python train.py --experts_per_token=2 --d_expert=128 --balance_loss=0.00322 --init_std_router=0.0399 --vocab_size=8192 --norm_eps=1e-06 --positions="rope" --rope_fraction=1.0 --optimizer="muon" --schedule="wsd" --decay_fraction=0.689 --decay_shape="linear" --batch_tokens=[65536, 131072]
Below are experts of layer 2 (counted from 0) of a mixture-of-experts language model. Rows are named router (the router's row for the expert), down (a neuron's output weights, with its number) and show model dimensions 0-127. Each number is 128 + 24 x the weight over its row's rms, rounded and kept within 0 to 255. Numbers have three digits each.
After each expert's rows: "raises" lists some tokens whose logits its average output raises strongly, later layers aside. This comes from a sample of Wikipedia text that the model never trained on.

# expert 5
router:172132158135129131093123126092112113124148119130124125078141151137120159139067127105109135121088118124123139138156106157190136127121162076145121131126139145180113184133129130152176139133159124126125149105092123131112139165115105086138081096155101110100128136150180083156109119159192124137159124128132113106126131180140088154120121114125154125125124138139112147127123132154131161120152
down0:101154121162147126127159153080133134093158130103110175111126046095138149110134141101137148131081137140117085088113138148128133137162148092117115154142118127067110104130149140107125104125105154129106154129152140131109144110138113126102123117124110082114117156111109148140128106138060134097111111155087146124109110150141134099156125103162094091141139111150122107099107149152146099171143
down1:149119118145157155124153097135149139118142114133157134111104060117136093120152133129112141114133085085078130108163172122122133118144127099128140165098158112137164151135093077136130106115082124143108155145121144137157114112136088117121099172161187161163134149105156146118129115130142166162089123149148140198135148120154139082134138117146109146135128145131141132140133133143167118099105
down2:109104154176141126068150120129133158117100107140114125108133137093146214140080116126079136136113101123077124159178120120137151132096193110141089146130118116120137130099138082141138102119121136127143160118098115145150148139109133155136101119124164132143112143145144105141110132183153128149134097116119100148136123168125127138073114146099118170159137145110153134098109136136119147147131
down3:083086143118123112126069190064115123136105126146112076121107109072128135140144128136106121135152131125137137124090142131157122160119114114132118122093150115118094171175165106152120166167102125146163118125112122106111138115114121138176090122100089137155137144119160167133097106177172153094145123113121130137121142136146121143132127139141141102110114145114123100120113120141177141173121
down4:128176143126097118115068136141148109147105099140127162142135107181144114134087124141118110194112124147153146107120100162113159069124143102109097092106084128162118120122168124164111117156135150106129146074141114144110105162142133167128124142086135113118135152103111135123113145090143166144112124147152156094113132148117144133111136179079124134127127127132110154125136106124155106160085
down5:127157126142149124168155148146110154174131155120126110133167151124111158128083129111124114102133103142160145139121129101146155147133142181099102132112160115110120163138143100143147141106132126136151103098087085143118083196137136116166113127136144116125114138141119131089061118086076107139126157136110143108157145112107143113146175111141076148145121106103111144092133125139102131183138
down6:121127130100143126102126131127103114133144128101161126117158140127133159128106106153135125113157136106145131124114145108131149152068133105158130136168094175075113135127131120158149119125138123191169133076116146143169113131080100123131113113119136126128144104116162119141158070147120152117109143181140109072150161141098137131139147084091119088153120146144143137120101095073089120130099
raises: " a", " the", " an", " one", " in"

# expert 6
router:147114142166125137107144122146150108179136134110184134166129088103135121103166165149129082119161106158106117152128101120093168152121158082124121136137132142110175149141080131138115068105142108132136147126135132120140125147123149138116109108146132118117106078151122088095148151156109150188100132106084096119141088126113164124117125175129114119147108151132119102090123097105118146107130
down0:089165073103128139133128119095124146127121143095136133187107169126157098131117125096124111163115100125132169082111123088098140138174103178154109149100126128167143130124136112114109164071153142121153129179134143117119108121147129105118151139127143195118124116119132127134143120121184127141129094157131153126126136182136102138159110116124109114133133140124176143147115123160143176152149
down1:131087099149086111127144180137145120125128127151133132114132151096173127186138122128109127116170117159117185166131143100154099103100121133118141116118123140162136102171100127099090074137084143167185122149136134108131139141174135118163139131120155189114110152120129125146123131139124116141112102147140150097145109129144133128125152135095161107184125149157140117137108095142114083153114
down2:148095115128099117107156118158116117128098133119175090084124130149095136104109104199128106152105102133146121127145125121134131132152127143117073161087154119119143149147140156182147134092113148096064145135149112135186114146173117131142117141134110122089180130148107146147155118140138069137131115105110132128163118117122169168113147127149143133138155104116112122103103109120098159121120
down3:129140129125127117128168118110123118109107142130131119144144082147125160077128119107131158132122155163163106103148148096173147075103182149150132141116115139090112105087131129122117108090174189164173123158135129142163109112135107125164143131128131109152123147099131091131094153132149084116159082115121146109154118102157111123078105141137129165167168122108141164142116133108126119104110
down4:129135136167125153164100119123131130081134115161087080171129175113132109094148114122148142179158103118091136146132092123157096126115069100117122150099162110126131141135097137143069163123148126088075114116130096144114095144118052165130147081104117137130104139124130124126115115096142114153144145099125098141141123100103134149121135119122151127145145138140137156140131160163128154142132
down5:115138141110149133113139160101154154107081116170127100120159166109113143150107150181073124079142134149139138105121096154112078180129114103137115092123123129135140203122120069123102092088114160141107155121120133114160119131162133155131139116124147149125129153075148138140084149106108104147132142152143135104140147138128167125122129195108108122122124150137136156124130104134122124127135
down6:111146125127157124138135147058142155113143143186124093145141131150117126108133168109100139144109159147092144087131161101133146147122157157127111138166166143094105125133130124127092168136109101095117130105133099127120165136181109137131096143084174103127121096124154126151109160172170113114154152124104100146120124105099154161097112167083120111157160101112144110124157113112138124138114
raises: " the", " a", " all", " their"

# expert 4
router:158118111124155111123158121085191135123133126133116129156135127128130128146150114134126096131118081136143134133127096145154136141141101144119090121161101118101126097143184134163107047127136159139128108126089102118118116148121136102142131152134136152134163135138139135146151105145135093077123140189173163162104176152128078127103107119123130136125180115138123147094095105098117129152090
down0:104133118149154127148173139147121115154109143166109143102106113146076087177095118167112108131095134126146138151172101151154124127141079117170139181109119100109135135114139149128135139124127079143140124078108103134130088123152100090128184088139143116150150137160113166124113152097158126098133134173095149128162108112118124146127133145107100137116140115148126112133162088168124118145161
down1:134149096103121122115128126078138135161125131096135151117163116105129079123146142139143115105157080116136129098103160108098130159144132110137131093103099071110153094135127113124078119144105089064102111162162107176145100140142083105121098113095082128152123138130102105160117111121090109115126152130129159117095119127141120113088127163140130125112120148155097115163148144117107119077114
down2:140142142124148151112124086110193142093153144117143114140120136106175133100159118144125102195121156126112169145130124122150101141088157129142111137114080152121145123127143162091128107127115150154133174094143136089141110119157105134127074150160152087143163131113142101129108094123130119102097084175153133141139158143129156150115129118085092140132125150137176139114128142102085133122142
down3:151148121131118140126099125153128135146130150144112152141131164136148142141130098132135159190129147153136133152138184127103094078092140103114112135133096097100117134174147108106077123152156146132100133110116123102120131156149157101101155114072138070137123127196160129100119112134113119117159100147108135085129165136108143082126136123138100140172122133122148150118090118129111118068137
down4:059064121105123125137139113115138128104121113082167143118142125116146074122115106131153106126137102129159157136122129149153142149091105138093117117075088142167138138138141100116133187129078156145131140101078108120123105134073173104127108111145110119139146124099162132159113110161089155147160109123131140111132163136134111143104127125151151139113129166112139113142147132173127154137155
down5:133108119154088145100089120154086120143108100156101102107154136077082101092088122159132175135128140091107116110172112087146132070111127126130156168131136123119132136121082118157123111120126121110120126136137156173133127113125128133127135111137169122158171133114112117080091146115121145117126043108116149135123135126123131110078098119135141120130101146153126184115141151121104140116140
down6:125125157141137146146108109110093091155133109168115077119185147141121160122174167105114145154145135124146136167147140128123125130111110132143136157120190121103124157133123112178134145154127138114116173077122110148114122123155137147104129079133137120150118106087103100142131113109100181109097099114137139129161099091136151108167110154144169135141145095151124115141091113169083144124138
raises: "s", " |", ".", " of", ",", " ("

# expert 8
router:124176102131150143131104106175134148123109161178118082124085144134150140130120139121151154170113131146125156170101139092096096126108158147129144148095156116147116116143111122133153126145136127135088139154161150129146098145099158138105120159119145077111123149095084094134103116126100115109170133121163129113149147140123140157156124141085129117117149088132188092094134135170133076130147
down0:125129108121153134104121143121155119128142115152122145109137121097137103130176118160125060119119106123090154181091120111147121124130113127141098108096177115136106103128152150053134117116159110064139158160150131122127108142154126186105122128126161124138169126121097147151141127145125107117132139101141160131112141085147134144136144128148159154121145116125138123108150138208134164155174
down1:116122119113135101123171146138157123187136121177155108188064090107128149102098124152114158144154147142160135120093114112155168135137139130115086114103128173133119143142139142071143144112155122083164124128145127121131174093140157126162084114159151108117164141132105131139101127127149126131151129162135123147119151114125117148161098094134134161138135127162082135088137122101112095137137
down2:111120147124084138151110139107151122161157106147138153109084067123147140160138138093082116113157148132126120105114140170137136117128170163095143137113168108114137156107178134149130164132132153091114160138118131144121112103097093164137103169093136120096115172095142147117127172153102136144148140147119157146149145156140144132112138144131122101172134116137119149120069118125178083122098
down3:128128087116123163107187124154146119127111075152134110086093103128193114099184090114153129145139106108113123083133100106141122154142115111095132114133138105131113140134164096165139100122150162096136120112113105126119095136137170130125124159109140152118154172126115103103142158137143101097118089153095134124131081124148138119130119113166152123101072146146125130147146122147158180124128
down4:097118165103157163092110156153152144093114133125160124109128091125162106174109138131152106100112188117140078099139154111096154108145128143155123156091131086143093075155145151120101160098126107108084143110120132084134119145147119127118070170134121120129128103106093091119137147090087117123133152169148117133169106132125121127137153108146102110100140114143108122116137137134112131099115
down5:140164125138119144117146133103111171122150096114110160127181151127108158105126113128090104085184104108128148151134079144130129132116133111114102101112138134124126159152186113100141134134104151180105113085134138115113133127136133133134128098089123137165105128134138114098111157109162106155110171107156158075139144181172085144138135112142089121124111100127133132147111102069099130124128
down6:137139139106085177151123133172128164103119152144148116123140087160137106134163149157106115128137132122174150154126085164127105117123102147150147145149160132164121134105153124106114111160121089084138170161129122129133127132162111093101132099070109123123165133139105152111148132124148115139143110089134120097121096129145096126115098160117113142136075192124111144126120109101077121100084
raises: "r", "c", "ag"

# expert 11
router:103120076163168138097165103122135151091122106108116110114137133115144103129135133068146104104117126132126107079135143116142104145144104143134112131103152121120108105077132120168136134127060084120162115138091126194149122093144145144143154111118134164170097127126141152105109159112129110129136148104146158117122124134164132073101138092144135111132140100159128118139148158159150125127181
down0:144146118199148102189127147127103145120121132147140154122112133137099084137096135162144100165168146086090098153164132142168157105132161120114131127122147096134158107126147159168165154134132104152168086160095113147116152134111103110092107114132162100138101134125166123085119149113149092139135101144114134127132147136081114124151126126110094138136101126146103112105151105175112133140115
down1:099113166139107097168156118080146146109137129160128143134142118104127136164192122172135136138153115150138122143147126127105182114173121139118134104088143113183129122167140188130087148130136128132088137128110106076096146144102138153146095100140130128154121142132103146105127138130128160103081105123135145083117142107110112122126096120108150137109152109144133204107115119115096129149142
down2:125121119131128146156136110136152124136150099176136072109148172172125126142115136156145173106152155134147144090149134139121094108109122079148151176155159149153133120155125097114144099140156111109090151080146111145158102178157147108102134119095100119133109136122129109156106126151119123152105122078149099176147137134137108148097139140129143138156149112148171143184130146109161154117102
down3:116089158125105097146120124107135095115109194143126132146148144176128137080102162116144146139097098119119143102104096140132101167079167140116155117119127117134179126126164120167133098144066108148151113116145144135131146131119133116101120155122119148132125095139112087082097132131112140139098142113100110112137161126127130137130152133179132151135105103140153168092133138106141175170179
down4:137055164093130100126140166136105139130152142093140111118101154178106158125146168123156103113140118102090156139126123139137125129127105083133092120152086150150114151094118101126159138130147093176150147124128123160122121139139149157104101119115097119133135172150140114118162161162134144105080118152153123133120141140142095123117077116143098129103160166126102124184123152099124087116141
down5:099133096135109150086116125112095123148157127138180157101110155160127110122096095095123124117116158173127126125154107091132099103119161144109104121127135128132088102146156157122110141133099149133119083111150139173108151191136100145098099105136108088159110170139133112090147183154134150094155170128116143156127112147145103159122099115128127146157089117110096107117112114117128158103150
down6:104102086117145084105137135116080143107137122155116165141145085129105172118147113131094110148107145141129132171153143118081120130160156182185140137108169129101100141097135113140165099103146134151094126119109115092133157135125089127117129178149128075131129116110103119113101132141128107130169150122134138125156127152104068139145173111116121089121110123153118133140111106166131168146131
raises: "-", ",", ".", " (", "ing"

# expert 7
router:112129090108140190091139114107103163122120156127100124102140156118058166124152103135118122113091104111117130113142120150134156108119094137159129113107131093108163132121138118109133149144137164136101087110123131121106166095153107105076145144114150084112155146171092136125134138149130133113106152106089092098111153132156124130131165170170137120124104143097152117141124061110153114149135
down0:111096105136123102097097126114094152172073098083082111071129151113147170112141138138135155118129105134171128134148124096123142139092107109092096148105112116136129114138128127126093122145115103106123123089136156144139133109096103117149092114182102101145094126148104179149131096101140145113145097159125128134125162143164132141147076127116108127127152123139156114186150133167125136103108
down1:130143141112121113138180126135127151114097127148121109150149134098109168142144148094134114117114125114134100165118141132138089178171102132070129139105122147080157160119121080120099157164110099111132145124102156091166095153069113147109119110172128147132102154099082107133103165099128139170125171128107121140135124149128135137128096157125163108147147107139113161175127136149122143098113
down2:100166119140120158133093178153103104120156099165132111134162146139125129145130128177158121161102121121120131102100134119141095104105116126149146082093148137117128116180106127130131087164157083116138123121146112134118132111087110135110097157143154116101162117137136141114107140138072175091090122152101099105120113126165123070143108077105128155173143102142110155138132132129103109138151
down3:153133130146101147124152098163135186164119113137151133132156144143140106135122121111105153146179137135115145142135085157120091118144145107122126106074111123124125135132162138130115096180177152130113126141148119114131142077143114104120139132120124145113137133087148150136134118137123162133092142169137096102128121143101138169067139109161148159116137076114164099140115111082063120099085
down4:148142142183151164124114149138145106137132125136107151143094131113159119118148124189113091141137099110147159114127148097139165096086123105133142110126109129177128112089127123152096078130173113106102129137127136152164097157159112124138095114161127095083097128116147131142129070138151117123122102113087121112116145124159090158190136167159098108136144125139152140177146134129121149124117
down5:130158112120133130151144158151131121127128119156118107127164128132163145120101080148145147123126128128122153131138116118153133134146157161118075162145113109077107108144087172132138093101141159178160117112177107160151124140116057123142138107115120150154120119130146124150115106110115150143155134138084111138143135126152145136101172116131096142100131049147149136085119122107160066138137
down6:135125092101114129137115080095082125137116096126106129138110145169144157065154117141103134149123146135106141143093109106096134147106137123120131140160151116049124124140127122153119142129141130098116129072089101139133103148166139123108141091120137111164136123108156126161166125119137138124153160095122084156154165113108112115119140098109151187132099124157088098120114160135130094139086
raises: "-", ",", " in", "s", ":", "."